Weights of a small mixture-of-experts language model, trained from scratch on English Wikipedia.
Experts: 48 experts in each of 9 layers, a sigmoid router, a shared expert of 256 neurons.
Training: a variant of Adam for the experts, 1804M tokens, 6882 steps.
Below are experts of layer 6 (counted from 0) of a mixture-of-experts language model. Rows are named router (the router's row for the expert), gate (a neuron's input weights, with its number), up (a neuron's input weights, with its number) and show model dimensions 0-127. Each number is 128 + 24 x the weight over its row's rms, rounded and kept within 0 to 255.
After each expert's rows: a language model's description of what the expert responds to. This comes from a sample of Wikipedia text that the model never trained on.

# expert 32
router [152 147 108 125 132 107 163 145 137 172 108 121 108 133 125 123 121 120 142 124 154  94 140 131 115 144 103 124 123 136 161 114 144 136 109 166 115 122  98 169 146 121 147 132  72 149 121 169 137 154 148 140 117 105 105 148 129 149 111 117 164  71  92 125 115 106 138 110 137 124 144 122  92  95 144 139 152 138 145 141 159 132 107 145 127 178 160 122 143 111 135 122 117 158 133 133 159  93 100 110 152 113 156 127 131 113 165 157 137 156 106 109 151 105 140 120 141 108 133 123 111 139 109 162 143 132  87 131]
gate0 [125 140  99 136  85 145 157 109 136  57 148  98 182 100 133  98  91 150 122 136 124 118 139  85 137 128  80 100  99  76 159  71 100 124 130 147 104 128 145 137 112 114 148 152 111 114 131 125 112  69 131 113 127 122 134 146 121 148 135  91 136  93 174 159 140 114 108 103 147 143 138 139  88  76 154 140 132 113  85 109 125 136 109 166  99 138 130 123 122  97  82 159 114 159 108 111 120 148 151 141 128 136 159 136 163 166 158 134 119 146 152 135 127 129 140 135 123 116 138 197 131 129 125 138  88 137 177 123]
up0 [171 147 122 138 158 193 108 140 125 138 110 212 119 124  88 142 167 135  88 133 114  90 138  94 137 119 118  83 144 136 142 155 126 122 128 128 133 109 148  77 125 142 157 110 107 159 167 145 126 148 188 100 156 121 123 112 121  75 130 115 125 140 112 147 165 144 133 147 159 132 104 190 102 116 140 122 129 125 107 175 121 121 124 129 119 142 148 126 126 108 132 132 144 133  94 126 123 137 153 121 108 153 153 128 126 116 128 117 142 105 110 128 149 160 110 147 133 136 138 159 130 132  94  77 154 187 108 122]
It responds to: Quotes and speech verbs. Closing quotation marks and apostrophes, reporting verbs like said, stated, decided, and list separators in credits or award tables.

# expert 44
router [ 99 146 138 114 170 106 117 127 131 119 152 158 132 155 134 132 117 122 112 137 142 120 144 158 137 177 140 119 118 146 173 136 156 192 140 136  93 166 126 129 145 137 109  81 108 110 166 117 103 143 108 117 136 132 150  83 101 133  71 116 129 111 129  96 136 113 150 126 153  67 129 115 119 148 120 143 152 143  99 160 132 166 128 146 136 131 104 134  78 110  80 115  91 106 141 133 137 110 111 110 123 117 135 142 107  96 101  81 157 110 180 153 141 105 138 119 140 112 133 120 122 125 112 133 108 117 133 127]
gate0 [111 122  93 133 114 128 150 109 127  57 127 115 169 117 145 105 113 171 143 147 160 129  83 108 159 114 117 121  82  80 172  98  80 132 121 157 142 134 115 151 123 130 157 120 115 110 140  77  60  90  99 141  82 118 165 155 122 108 122 113 122 113 135 138 124  98 112 119 104 125 162 110 136  98 200 154 113  95  90 129 131 122 144 157 104 121 129 110 110 126  87 146 153 143 140 110 142 135 132 129 119 123 135 136 118 139 109 117  98  88 136 152 137 139 107 107 113 141 131 123 142 117 114 111 121  77 161  98]
up0 [125 117 123 157 166 176 108 116 119 123 123 155 136 126 123 149 128 119  77 144 177  90 125 141 126 116 107 100  94 139 110 166 122  95  85 147 150 131 135 137 121 140 162 112 103 150 169 118 125 124 142  98 137 135 111 116 151 100  93 137 121 144 113 142 127  94  96 127 122 152  99 191 106 122 145 132 155 110  99 117 160 129 170 133 108 135 142 137 132 142 115 126 151  82 104 134 129 157 117 142 124  99 158 105  89 121 130 112 141  74 134 136 118 136  49 132 113 126 148 137 110 140 128 119 144 119 146 125]
It responds to: Adverbs and particles. Adverbs after verbs or auxiliaries such as often, also, never, still, again, and -ly endings, as in "severely weakened".

# expert 17
router [115 139 138 113 151 162 149 123 134 171 119 159  84 155 136 146 132 142 136 137 109 115 130 124 120 111 133  99 107 147 132 118 137 110 155 125  96 152 110 123 141 136 144 111 167 153 131 168 121 145 156 181 132 107  81 116 125 122 115 128 138  90 108 138 126 130 139 148 171 125 147 112 135 118 110 114 161  99 133 146 176 145 139 120 128 157 122  98 146 110 120 119 121 127 171 147 129 123 113  95 172 110 132 130 122 142 143 115 136 165 132 162 114  84 122 115 144 149 127 114 159 123 101 148 158 125 121 103]
gate0 [105 126  90 148  34 175 127  88 124  99 124  99 160 108 143 130  46 123 143 116 118 100 126 159 131 124 109 101 129  88 143  89 105 110 124 163 140 167 132 153  88 122 134 123 116 120 151 133 104  87  92 126 119 116 126 123 117 109 133 130  95  81 161 154 107 109 102 121 151 146 178 147 104 138 166 158 146 109 112 138 151 112 148 190 154 174 153 111  91  95 112 168 152 147 120 102 132 161 134 156 168 149 106 112 153 147 109 107 117 148 145 128 114 118 150 118  99 130 103 149 166 110 132 115 109 112 132 128]
up0 [138 115 135 137 167 156 126 114 104 124 130 197 121 147 134 140 160  77  81 110 140 110  94 136  96 113 117 122 111 130 116 169  87 114  98 100 174 103 120 108  82 125 137  57 112 126 172 143 126 151 124  99 130 149 138 102 169  96 114 109 131 113 129 139 137 130 136 111 126 166 118 190 111 129 122 157 136 132 126 131 125 141 172  86 135 128 136 122 121 128 101 125 145 133  87 109 119 157 129 117  89 104 153 109 131 124 119 107 141 128 136 128 154 149  87 111 122 133 140 141 117 132 121 118 104 160 106 172]
It responds to: Name pieces, the. The article the after in or at, plus inner pieces of surnames and given names, such as Bradshaw, Bacharach, Brady, McGovern.

# expert 24
router [111 147  80  92 149 128 164 121 129 127 126 143  84 147 135 124 127 151 127 128 156 151  97 151 125 144 141 137  73 144 143 133 170 158 114 155 133 156 145 152 153 123 129 129 131 138 147 116 145 101  87 154 155 152  96  78 126 138 117 174 121  90  70 153  83 118 125 126 132  82 146 120 127  94 126 112 153 106 157 120 157 149 122 141 125 156 134 113 129  96 141 109 125 106 132 136 117 117 102  93 119 112 160 149 123 123 130 118 161 155 115 139 128 101 104 126 131  96 137 103 142 150  79 143 149 156 117  94]
gate0 [122  92 135 150  88 132 161  89 115  99 164 136 161 128 108 130  87 121 118 133 124 126 122 135 138 114  84 133 120  80 158  57  83  83 127 181 144 118 158 179 122 144 121 112  94  95 125  97 114 116 113 129 111 127 127 180 115 111 139 106 124 110 143 147  97 126 106 142 129 134 143 124 117  84 132 122 137  89  78 137 123 130 128 160 154 168 139  93 116  98 101 145 126 129 124 130 143 152 149 128 136  99 172 131 133 125 130 110 135 148 138 136 108 114 103 112 116 139 161 170 123 143 124 113 116 133 136 142]
up0 [144 155 120 118 127 166 112 111 122 150 123 181  90 159 142 135 152  90 109 105 127 125 123 155 143 118 112 114 104 137  96 167 108  99 110 105 157 109 109  86  78 134 163  99 130 154 190 128 125 155 126 120 136 116 135 126 133 140 118 124 125 145  99 117 132 124 125  82 105 124  82 180 112 146  64 115 125 154 103 132 172 149 135  90 116 128 151 140 124 113 115 100 170  89  95 139 145 138 147 130 110 121 182 134 117 101 120 134 142 122 129 157 139 134  97 109 145 123 156 110  98 155  95 106 129 143 134 105]
It responds to: Pronouns, modals, word starts. Subject pronouns he, she, they and modals can, will, could, should, plus first pieces of words like di-rt, shall-ow.

# expert 26
router [113 128 119 117 148 146 148 112 126 162 126 131 100 154 121 179 166 126 150 144 146 106 136  97 119 142 119 162 107 141  99 141 127 142 119 135 151 151 117 114 148 139 114 127 117 160 131 110 178 105 129 139 166  93 131  98 127 163 103 137 154  90  98 130 128 131 139 115 142 151 126 108 116 107 108 113 160 136 136 127 156 136 128 130 116 147 116 124 111  82 138 128  80 110 153 150  99  95 114 122 209 130 131 136 128 140 190 127 126 136 201 144 139  57 151  92 145 132 135 127 155 130 105 135 115 146 142 114]
gate0 [125 123 119 128  93 162 149 158 135  66 132  76 131 127 101 111 112 111 137 117 111 141 140 141 133 100  92 106 120 112 121  80  80  96  98 163  95 128 117 174 140 100 136 130 118 130 115 101 106 102  90 131 100 122 127 133 123 116 163 114 109 107 143 129 131 146  96  99 108 139 173 117 114  91 152 146 133 109 109 146 106 122 145 141 130 138 120 100 140 142 142 158 157 132 139 141  97 155 121 151 132 107 113  98 163 143 123 119 139 129 128 127 135 130 124 125  97 122 120 176  89 153 118 123 110 123 131  85]
up0 [107 129 115 159 152 186 120 133 122 141 131 185  97 184 126  91 151  79 116 102 142 115 138 135  86 118 107 126  70 109 118 153  95 118  87 153 136 133 143  90 127 123 138 136  86 120 151  97 160 104 136 120 149 107 116  75 114 121 165 155 132 139 104 132 147 162 103 136 118 131 110 227 134 113 127 146 140 146  98 109 137 138 145 115 122 159 159 119 132 134 125 131 145 135  92 132 127 200 132  99  84 164 136 128 150 148 138 151 138  93 147 139 120 138 112 100  91 144 137 141 131 117 124 104 143 136 124 129]
It responds to: Taxonomic authorities, abbreviations. Capital initials and periods in species authority names, initials, URLs and unit numbers, such as (Baird & Girard, (Bigot, uwsp.edu, (1.3866.

# expert 9
router [127 133 121 124 159 110 170 148 124 137 170  97 102 130 152 145 132  84 125 143 135  98 106 155 132 102 154 103 100 152 147 157 114 134 133 133 110 148 120 121 115 101 121 117  89 149 112 125 157 148 146 147 180  89 111 108 140 142  97 115 161  99 121 131 103 160 128 125 110 103 119  96 112  88 141 146 144 101 147  98 158 167 127 118 142 174 110 144 121 175 146 165  86 112 174 147 134  90  91 132 108 124 116  86 158 117 160 118 146 124 142 115 117  73 133 116 161  93 135 107 147 107 123 183 111 137  99 149]
gate0 [174 134 112 142 105 146 141 155 128  95 134 102 129 108  99 121 103 143 105 138 123 130 111 116 131 102  86 121 121  66 137  94  47 137  92 125  99 117 142 140 103 107 137 137 107 102 142 111 128  97  99 133 141 123 151 150 127  76  92 115 114 117 144 148 124 127 130 126 137 135 166 133 116  99 149 134  99  93  99 118 145 148 142 173 144 132 109  71  86 123  85 127 147 123 136  81 109 162 116 149 129 125 104 117 125 117 105 144 183 114 134 152 112 122 132 114 108  98 117 168 127 142 120 143 117  90 133 155]
up0 [179 150 122 127 163 129 130 140 128 129 111 147 110 145 123 146 135 125 125 145 113 101 123 154 132 106  84 118 116 105 112 171  93  93 126 110 149  80 125  83 106 106 143  92  98 132 192 128 159 137 128  96 119 150  98 102 147 118 122 131 103 166 114 124 136 153 125 116 118 160 143 175 128 154 127  98 122 108 104 111 177 164 146  80 144 100 124 116 103 137  94 119 110 119  74  95 154 137 125 116 113 135 134 102 113 134 134 140 135  97 145 169 171 158 132 134 117 117 140 131 120 116 112 102 154 150 124 154]
It responds to: Agent by, years. By after passive verbs such as threatened by or summarized by, and years or decades after in or on, such as 1963, 1970s.

# expert 8
router [187 107  97  96 154 151 158 104 143 121 103 103 107 132 130 111 157 124 130 120 148  85 137 147 136 136 123 122 141 130 149 143 121 179 147 121 103 135 131 154 120 160 122 107  80 156 142 103 120 118 164 138 143 141 138 100 142 176  49 163 115  96 100 130 122 114 151 127 118 123 149 107 123 127 178 141 164 122 137 142 165 130 137 114  99 143 117 121 110 119 125 140 119 142 151 148 140 142 104 111 124 122 107 167 109  90 127 128 132 131 148 141 152  70 117 137 105 147 138 144 150 149  96 153 126 164 110 134]
gate0 [114 108 120 153 104 131 133  88  91  81 129  94 121 119 144 106  93 135 121 144 106 120 113 115 144  92 113  97 128  68 144 103 103 102 110 195 125 121 146 126 114 114 146  91 102  97 129  94  99  87  89 148 114 110 130 150 120 109 118  97  93  99 154 139 123 131  95 118 125 113 144 142  76 126 159 134 137  76  85 135 148 138 134 132 130 154 164 127 101 138 142 146 175 182 156  91 102 136 114 195 128 131 140  97 132 113 107 129 137 132 162 146 117 112 112 136 114 135 168 188 123 129 104 122 137 100 153 115]
up0 [160 130 128 148 142 149 103 133 122 145 132 180 148 149 121 137 157 101 100 114 158  67  83 179 112 137  87 109 108 103 123 192 126 110 125 126 148 116 109  49 111 145 142  97 156 131 163 118 144 147 120  87 131 139  89 125 126 102 111 109  94 145 131 115 155 173 110 136 136 102 126 186 138 150 133 119 115 154 115 132 156 147 167  52 147 121 138 149 163 151 112 140 145 107 109  99 132 155 138  95 107 111 160 107 140  98  97 131 116 115 105 138 148 148 108 138  84 155 123 133 155 142 109  95 131 167 138 149]
It responds to: Spec-list separators, units. Colons, slashes, hyphens and units in technical spec lists like "Installed power:", kJ/mol, mm, plus words like some, every, section.

# expert 42
router [110 103 111 157 134 142 109 107 137 124 161 123  99 130 156 139 125 142 152 165 150 110 132 130 139 151 119 124 124 139 115 139 126 101 108 154 137 149 111 120 140 120 132 154  94 132 107 122 137 128 131 144 142 133  74 110  87 145  99 106 134  71 140 110 129 123 182 120  88 102 119 108 122 136 130 103 123 103  94 140 132 134 135 129 109 139 123 149 170 111 105 108 108 120 165 127 111 123 119 134 128 122 150 118 100  99 132 149 153 148 161 103 127 104  81 146 176 137 152 115 127 166  91 151 135 152 133  88]
gate1 [163  86 134  97  76 101 136 129 107 128  51 130 151  89  84 128 102 141 101 122 118 104 112  99 111  99  86 145 126 117 151 109  80 117 104  81 167 132 116 104 112 114 181 149 125  87  98 131 118  95 117 110 115 124 110 129 164 115 115 162  86 142 116 113 144 158  97 112  99 119 139 118 113 122 112 137 131 115 149 111 132 159 124 149 135 152 136 150 103 164 136 120 108 134 175 130 152 172 129 177  90 137 128 123 128  93 108 114 134 149  91 129  90 127  72 127 116 118 163 116 144 118  85 102 141  89 163 154]
up1 [134  96 109 111 133 116 162 139  98 147 139 102 137 180  98 131 112 130 158 123 150 125 116  87 139 143  96 174 178 134 109 127 157  83 152 131 119 135 122 133 103 111 139 166 142 124 121 146  91 123 157 193 133 118 122  95 103  84 169 170 141 147 112 110 104 112 128 110 160 104 110 104  92 137 137 143 145 114 169 120 125 142 132 116  83 135 112 137 149  87 157 128 135 133 130 152  95 137 145 147 150 147 130  94 149 136 132 143 160 121 100 169 120 132 158  88 165  99 127 156 116 180 134 144 145 152 138 124]
It responds to: Heading equals, arts nouns. Second equals sign in section headings like ==Career==, and arts or job nouns in biographies, such as photo, painting, guitar, curator.

# expert 0
router [121 141 141 102 117 105 108  98 159 139 137  90 115 135 138 140 139 128 119 163 149 118 141 147 123 142 123 110  84  88 150 119 133 123 141 108 129 106 143 160 136  73  99 118 126 157 145 135 112 130 108 128 122 104 151  90 132 109  97 117 109 140  84 138 156 130 146 134 105  97 129 120 102 121 120  86 129 125 113 127 101 149 113 139 125 162 139 119 122  94 145 112 145 129 161 154 120 143 135 129 100  72 117 147 134 140 156 100 163 119 123 136 113 131 119 120 149 118 111  88 143 127 102 153 133 118 118 141]
gate0 [ 81 113  89 141  86 127 120 119 119  69 129 116 182 120 141 100  91 166 122 160 111 157 137 139 156  97 143  96 111  99 158  91 103 117 136 162 131 116 134 173 118 142 130 126 121 125 118 101  85  89  79 127 123 114 139 136 106  48 139 107 108 132 116 140 120 123 127 137 147 144  92 139 113  65 117 133 137  94  76 145 126 120 163 159 119 132  99  92 122 117 103 151 132 126 176 112 120 148 177 158 121 119 131 139 157 124 139 133 121 130 146 177 113 110 123 115 136 136 113 163  87 124  91 133 105  63 146 196]
up0 [137 105 132 117 146 179  93 124 109 130 142 163 113 152 114 138 139 102  95  86 146 107 124 158 123 130  93 127 128 109 108 160 146 116  69 101 138 132 105  82  94 142 150  92  94 164 186 113 153 171 138  84 136 134 127 100 172 120 115 114  98 140 139 141 152 129 136 141 135 133 110 173 125 155 181 127 103 144 124 129 137 135 144  84 125 106 142 155 109 134 102 141 121 118  80 104 162 113 159 149 114 126 163  90 138 122 140 122 123 111 117 152 146 134 112 117  97 120 133  97 161 141 137 106 145 141 123 142]
It responds to: Time, years, statistics. Time and quantity words like time, years, minutes, night, plus census figures, percentages and mid-word pieces such as Sl-ove-nia.

# expert 16
router [123 134 115 143 153 138 158 145 162 111 157 136 119 159 110 116 135 158 118 112 118 101 126 142 100 133 123 142 136 124 150  95 137 164 148 135 127 126 121 180 155 135 125  90  74 149 131 163 168 130 134 155 148 104  88  72 126 148 126 146  94  88 134 131 123 121 125 124 134 100 129 116 131 148 162  99 157 123 173 129 161 146 138  95 120 151 116 177 160 114 110 107 120 150 173 128 126  86 118 130 129  76 125 148 167 118 158 126 113 146 133 139 137 109  94 101 120 117 140  99 139 102 116 164 114 119 129 122]
gate0 [129  99  88 124  63 147 125 143 119  87 117 124 178  92 136  98  96 112 111  80 131 140 132 136 139  91  87 126 126  98 109 102  69 143 109 160 135 117 131 163  96  92 115 189 119 114 136 116  74  66 110 155 119 115 121 106 123  93 118 126 101  84 145 155 160 111 134 104 129 147 144 111 103  90 167 128 161  91  89 160 123 149 163 144  73 135 141 104 131 111 134 154 148 139 133 135 140 144 138 137 137 143 124 131 142 161 135 128 127 135 142 147 110 124  77 137 112 122 120 169 132 126 129 145  82 129 165 153]
up0 [140 137 126 134 143 175 113 100 122 147 150 177 101 136  96 148 125  95 102 109 140 121 104 156 125 155 113 101 130 122 117 150 131 109  88 115 152 155 129  78  85 168 162 103 112 101 184 126 141 155 164 109 143 123 125 139 132 104 135 125 101 132 120 120 127 135 106 128 133 125  99 229  95 182 142 107 112 141 115 124 144 112 148  89 127 137 131 151 111 102 103 126 144 122 112 132 135 140 186 130 118 117 141 122 119 118 123 130 137 130 102 133 167 161  93 138 120 151 157 151 120 125  83  82 134 151 101 167]
It responds to: Hyphens, Japanese/Chinese names. Hyphens and pieces of Japanese or Chinese romanized names (Shin-Hanamaki, Tō-ma, Zh, Yang), table dashes, and "and" in lists.

# expert 29
router [139 101  97 115 158 117 117 154 140 169 113 150 110 146 129 127 127 155 104 151 131 104 152 173  97 147 131 124 119  89 159 156 158 156 146 139 119 137 114 127 145  79 120 121 105 122 139 141 145 122  90 169 174 140 121 114 102 115 117 113 121  78 117 119 135 121 117 116 143 105 140 102 126  95 145 116 128 114 138 122  96 126 120 160  92 143 151 129 148 152 106 147  97 151 171  99 120  91  83 110 100 123 114 154 125 145 132 128 165 142 120 130 143 128  87  87 142 142 126 140 160 125 127 131 144 130 131 108]
gate0 [126 113  60 114  79 134 133 118 142  85 146 139 163  91 125 129 121 162 112 116 166 114 148 153 126 132 104 127 106  88 139  66 109  92 130 146 129 140 130 113  77 130 119 126  99 143 142  85 111  99  89 164 122 105 150 136 109  79 107  95 107 132 164 117 105 124 111 116 111  99 125 140 113  82 137 104 117  87  43 142 118 115 148 164 129 110 143 118 106 140 111 149 128 124 139 101 127 144 143 111 130 140 133 147 144 157 116 133 116 140 144 117 133 149 121  67 116 116 125 200 129 122 107 129 112  80 138 142]
up0 [152 130 146 118 123 196 121 109  86 118 130 146 128 130 124 144 129 117  87 120 153 111 118 117 104 119 109 105 146 107  84 158 128 126 100 133 152 121 112 103  77 148 126  86 131 134 147 109 154 159 149 115 113 120  76 127 147  91 124 131  99 133 119 124 140 138 122 151 145 127 110 173 124 125 125 136 133 138 109 109 144 122 164  88 133 127 145 123 135  85 139 100 181 132 109 142 159 136 169 120  98 133 144 124 128 128 114 134 125  89 117 119 116 145 105 109 122 121 131 142 104 167 120  81 173 146 129 181]
It responds to: Indefinite article a. The article a or an after verbs such as signed or was, especially in sports biographies, and prefixes such as un, dis, ass.

# expert 43
router [112 158 134  99 112 145 163 115 165 126 144 121 129 155 106 134 124 109 132 123 170 106 130 146 132 164 106 142  95 161 145 113 116 141 152 148  92 170  98 134 132 114 116 136 105 141 143 133 144  89 128 151 145 149  84 100 111 144  80 155 121 132 112 142 125 104 106 121 113  80 152 123 114 114 125 142 160 134 168 139 150 129 109 121 130 155 122 148 116  92 150 125 117 132 160 167 118  89 101 175 148 114 142 130 169 147 159 164 148 109 166 168 178 127 149 109 156 121 109 148 144 111 119 141 166 144 137 110]
gate0 [141 106 119 137 103 131 148  99 114  91 145  43 146  93 104 108 117 159 118 149 135 121 110 130 116  89  78  96 124  67 152  68  94 119 107 159 119 110 135 140 124 141 112 146 140  92 115 108  96  95 126 133 139 106 137 155 132  88 112 123 144 116 195 120 128 140 137 139 120 148 139  95  89  99 145 110 138 106  68 115 139 113 128 175 106 182 123 104 133 107 148 124 119 160 142 102 124 149 133 145 146 119 125 126 168 167 131 125 112 161 150 122 111 139 129 139 112 133 133 170 114 151 112 125 115  86 150 132]
up0 [176 171 126 131 170 150 121 140 103 121 114 221 141 142 126 121 171 114 102 121 135 109 140 138  96 126 114 118 105 145 113 188 126 108 110 111 148 116 136  84 113 147 150  74 105 131 179 119 112 182 154  95 154 151 140  94 118  95 124 120  96 128 120 138 133 136  84 125 151 148 102 146 125 150 121 116 120 127 128 133 168 162 133 100 132 128 140 142 123  87 138 117 130 104 112 124 126 124 149 121  99 101 164 118 131 118  87 142 163 109 110 140 149 167  91 115 128 121 112 150 110 159 108 118 131 133 119 141]
It responds to: Copular verbs, Romance words. Sentence verbs and determiners such as was, is, this, were, continued, and endings of French, Romanian or Italian words.

# expert 47
router [118  97 128 112 166 150 139 140 158 141 153 119 154 148 129 115 140 133 146 127 168 136 117 163 152 102 110 138 129 116 167 126 139 148 141 104 162 125  88 123 142 134 136 124 101 146 105 128 109 123 118 144 172 109 101  97 119 140  73 130 102  97 108 124  98 106 143 115 101 104 133 148  91 135 145 116 177 115  96 158 150 114 100 112 142 164 137 101 157 152 130 154 121 104 203 123  99 127  67 136 112 115 121 159  87 117 147 127 141 202 152 141 109 141 146 105 118  75 144 126 138 126  92 141 127 112 173 127]
gate1 [109 106  67 133 112 100 157 118 100 112 108 145 151 125  86 122  79 127 117 135 133  89 127 128  93 129 103 119 123 103 142 111  91 133 108 129 169 153 110 126 123 108 145 159 159  88  98 147 129  87 105 134 102 174 126 143 129 137 107 145  71 159 105 131 134 175 102 141  84 142  93 160 111 114 125 162 160 151 148  90 149 165 134 141 101 127 158 142 116 123 130 160 126 103 142  89 169 184 152 150 102 119 101 144 124 126 101 128 127 151 106 134 113 116 106  72 103 146 131 108 136 117  83 124 162 111 159 152]
up1 [123  84 100 148 108 131 172 146 116 154 158 109 144 152 106 123  95 129 154 170 132 114  83 112 126  89  90 169 170 129 102 127 150 124 143 120 108 122 120 150 109 135 160 134 143 108 102 168  90 123 135 138 102 132 134  83 133  97 163 159  98 120 120 103 110 102 136 112 163 128 157 136  94 101 128 125 141 106 177 141 140 133 123 106  74 131 100 156 118 126 152 125 141 107  72 164 110 139 135 109 127 138 151 137 145 142 165 105 130 119 111 161 110 147 135 101 152 122 114 113  99 159 138 179 122 158 112 138]
It responds to: Nationality adjectives. Nationality and language adjectives like American, British, Finnish, Bengali before roles like actor or politician, plus plural -s endings.

# expert 33
router [131 117 130 135 134  86 134 116 147 142 171  81 109 147 120 135  83 125 151 169 122 104 118 122 152 158 104 106 126 128 132 160 193 129 134 127 116 177 118 132 170 101 129 139  91 146 113 128 149  89 126 136 185 124 140  87 121 129  92 125 152 115 116 158 149 111 158 105  87 131 159 122  99 111 146 117 155  96 119 106 133 149 142 166 133 162 145 151 139 100  90 141 112  94 147 133  96 109 118 122 138 137 134 157 111 122 163 105 134 155 151 149 125  83 108 131 160 122 118 134 163 124 109 165 157 105 128 128]
gate0 [101 124 139 145  82 120 143 149 129  81 125 105 161 139 118  97  93 151 120 115 123 124  67 132 114 107 104  97 118 102 134  82  90 123 106 162 132 125 144 167 126 130 130 119 117 110 116 144 128  63 115 151 159 129 111 111 143  76 129 133 119 106 177 141 145 123 111 135 137 127 149 139  75  89 150 114 127  83  93 124 138 135 161 142 122 139 137 115  85 140 128 128 154 136 123 144 133 173 160 161 131 113 103 158 150 106 139 146 132 143 149 148 113 116 147 107 109 124 140 151  98 168 143 142 143 101 168 140]
up0 [136 112 133 102 169 157 147 123 115 109 128 174 143 140 123 135 138  86 116 117 123 100 119 163 128 140  94  76  92 115 103 203 114 121 107  79 165 133 114  70 112 157 166 127 104 128 146 125 103 144 135 106 116 145 157 113 115 110 137 108 107 162 136 144 135 126  87  92 102 146 135 167 142 144 133 124 123 156  88 128 140 117 148  88 124 122 142 150 130 106 131 146 113 100 119  93 143 164 145 112 109 117 140 116 127 161  86 147 130  87 145 138 140 166  83 153  98 139 141 145 162 136 102 102 139 132 131 148]
It responds to: First names in lists. Given names and their final pieces in tables and lists of athletes or candidates, such as Steve, Robert, Jennifer, Brandon, plus hyphens and month names.

# expert 14
router [150 110 142 132 109 107 151 156 144 108 122 152 126 136 131  99 142  79 133 130 174 111 138 145 134 150 132 112 149 156 141 159 168 133 142 122 128 156 133 169 164 106 106 170 104 131 150 120 121 140 108 163 151 147 112  73 181 169  84  83 123 130 126 147 144 145 133 160 124 107 154 155 116 109 118 113 174 113 140 127 145 147 135 147 129 188 102 140 101 111 116 117 104 123 140 125 126  93  98 106 125 132 114 140 117 118 169 174 148 146 142 137 130 116 150 149 154 120 115 116 135 108 120 128 149 146 130  98]
gate0 [117 101 122 148  82 140 142 135 143  62 128  88 149 121 131 127  87 107 100 152 155 142 138 135 169 103  93  90 139  96 160 105  64 112 116 156 149 113 128 162 119  84 139 117 131 112 110 103 103  94 159 121 123 123 162 156 149  80 125 100 137 105 153 128 125 121 129 103 163 143 134 118 105  71 169 109 119 111 110  97 124 103 168 147 129 118 119 105 104 157 133 142 115 142 125 128 118 138 148 148 123 121 143 125 150 125 127 155 106 119 143 133 119 112 118 139 125 148 141 149 143 154 153 127 131 104 145 119]
up0 [126 150 122 134 149 170 144 138 117 144 106 195 117 157 124 131 161 134 126 146 121  97 102 143 116 122  82 109 118 143 104 159 108 121 119 132 116 122 117  51  64 132 134  92  85 129 170 129 143 147 176  96 137 124 120 104 155  79  89 112 119 142 132 156 157  95 122 117 126 140 127 158 126 162 136 129 109 120 138 167 159 109 146  83 121 112 120 149 134  80  97  99 128 126  90 119 111 140 127 123 115 130 163 105 124 101 125 120 124 126 104 122 151 135  97 155  74 117  91 118 123 163  85 112 124 122 120 129]
It responds to: Years in career lists. Four-digit years in date ranges and career lists, especially football club histories and officeholder terms, such as 2004–2008, 2021–2022, Mayor (2020.

# expert 35
router [143  95 173 121 159 152 162 104 110 122 140 153 132 198 137 150  98 105 128 117 100 123 152 137 105 126 162 119 108 125 150 162 116 143 140 105 142 134 110  94 139 114 139 138 155 149 131 120 138 160 158 161 125  94  95 121 126 120  56 118 173 113 109 149  86 123 159  93 188 126 140 105 117 107 137 122 137  59 134 100 148 162 134 128 148 204  99 145 123 126 107 131 111 109 154 130 125  98 126 126 125 131 149 151 135 148 140 104 179 132 148 113 129 120 130 133 177 147 111 126 162 121  92 147 133 148 112 108]
gate0 [120 109 141 105 104 110 146 125 111  67 139  89 163 152 154  77 109 123 151 131 112 116 125 130 156 120 108  87 123  99 164  87  86 110 123 162 115 138 173 158 140 114 125 134 147 133 154 102 124  96 142 147 100  99 147 138 142 115 152 129  75 132 170 155 100 129 116 135  98 117 138 125 110  82 151 110 164  76 124 132 131 130 137 137 154 132 110 116 128 123 139 137 137 134 127 153 125 114 173 133 151 126 136 111 126 125 123 124  96 158 131 112 108 110 108 131 129 141 137 164 141 116 143 153 123  72 123 132]
up0 [141 132 110 137 133 144 129 126 104 139 168 184 123 122 102 112 146  96  83 130 140 112 132 146 109  85 113  92 148 106 107 185 137 115 101 110 132 115 118 111  87 136 159 110 112 140 166 155 145 130 150  78 158 132 132 106 137 121  92 115 110 150 124 110 124 172 122 109 119 117 105 199 102 133 126 125 129 160 129 121 136 170 174 106 148 139 124 115 120  82 136 123 151 111 111 149 158 125 124 109 109 126 162 134 139 132 108 133 133 106  95 115 134 148 106 146  99 135 111 149 112 127  98  93 121 147 118 129]
It responds to: British lists with "and". "and" joining dates, years or constituencies, plus before, until, numbers, and pieces of English place names like Yorkshire, -shire.

# expert 21
router [134 123 160 113 131 136 137 156 162 131 109 112 118 171 162 149 131 131 101 175 122  84  84 116 161 160 125  91  86 156 154 113 160 148 119 149  81 115 141 135 114 123 100 130 144 115  97 110 152 114 105 138 145 107  96  79 138 148 118 139 149  98 115 119 153 133 136 158 102 114 162 131 117 108 136  90 114 129 127 144 132 126 151 155  94 135 147 106 136  66 120 136 119 130 124 129  97 104  82 112 141 106  83 107 146 116 120 130 164 157 111 140 116 128 125 152 142 155 145 108 139 148  89 158 177 149 100 114]
gate0 [140 108 121 174  96 132 151 154 134  73 117  90 134 120 114 101 107 163 123 122  98 137 134 116 131 118  92 111 120  89 169  72  74 133  86 156 112 124 131 155 125 112 126 154 109 113 142  99 109  80  72 114 149  86 130 134 166 104 120 107 123  97 163 135 134 162 132 148 108 160 162 136 101  89 172 113 125  97 121 112 125 110 126 165 111 130 148 107 106 141 104 148 115 134 140 110 103 194 130 140 138 139 119 104 175 122 161 116 121 124 125 129 111 132 102 126  87 147 137 183 112 138  91  95 123 111 150 117]
up0 [177 126 118 132 130 154  98 109 120 145 135 163 116 141 116 111 144 121  90 103 133  87 109 151 126 124 133 115  85 126  96 158 128  95 105 102 144 108  93  69 112 159 142 121 111 132 161 112 111 161 138  89 118 142 111  98 139 122 136 148 117 114 114 134 135 133 127 122 165 140 132 221 108 165 172 118 116 115 122 120 167 114 138  84 121 135 107 121 121 104 138 150 155 162  96 131 124 125 142 111 115 120 158 114 127 122 118 136 148  90 127 157 132 144  94 139  95 130 119 147  91 177  86  94 143 178 154 139]
It responds to: Table pipes, inner fragments. Pipes in percentage and award tables, colons, and inner pieces of long words opening sections or sentences, such as Construction, Substituting, Established.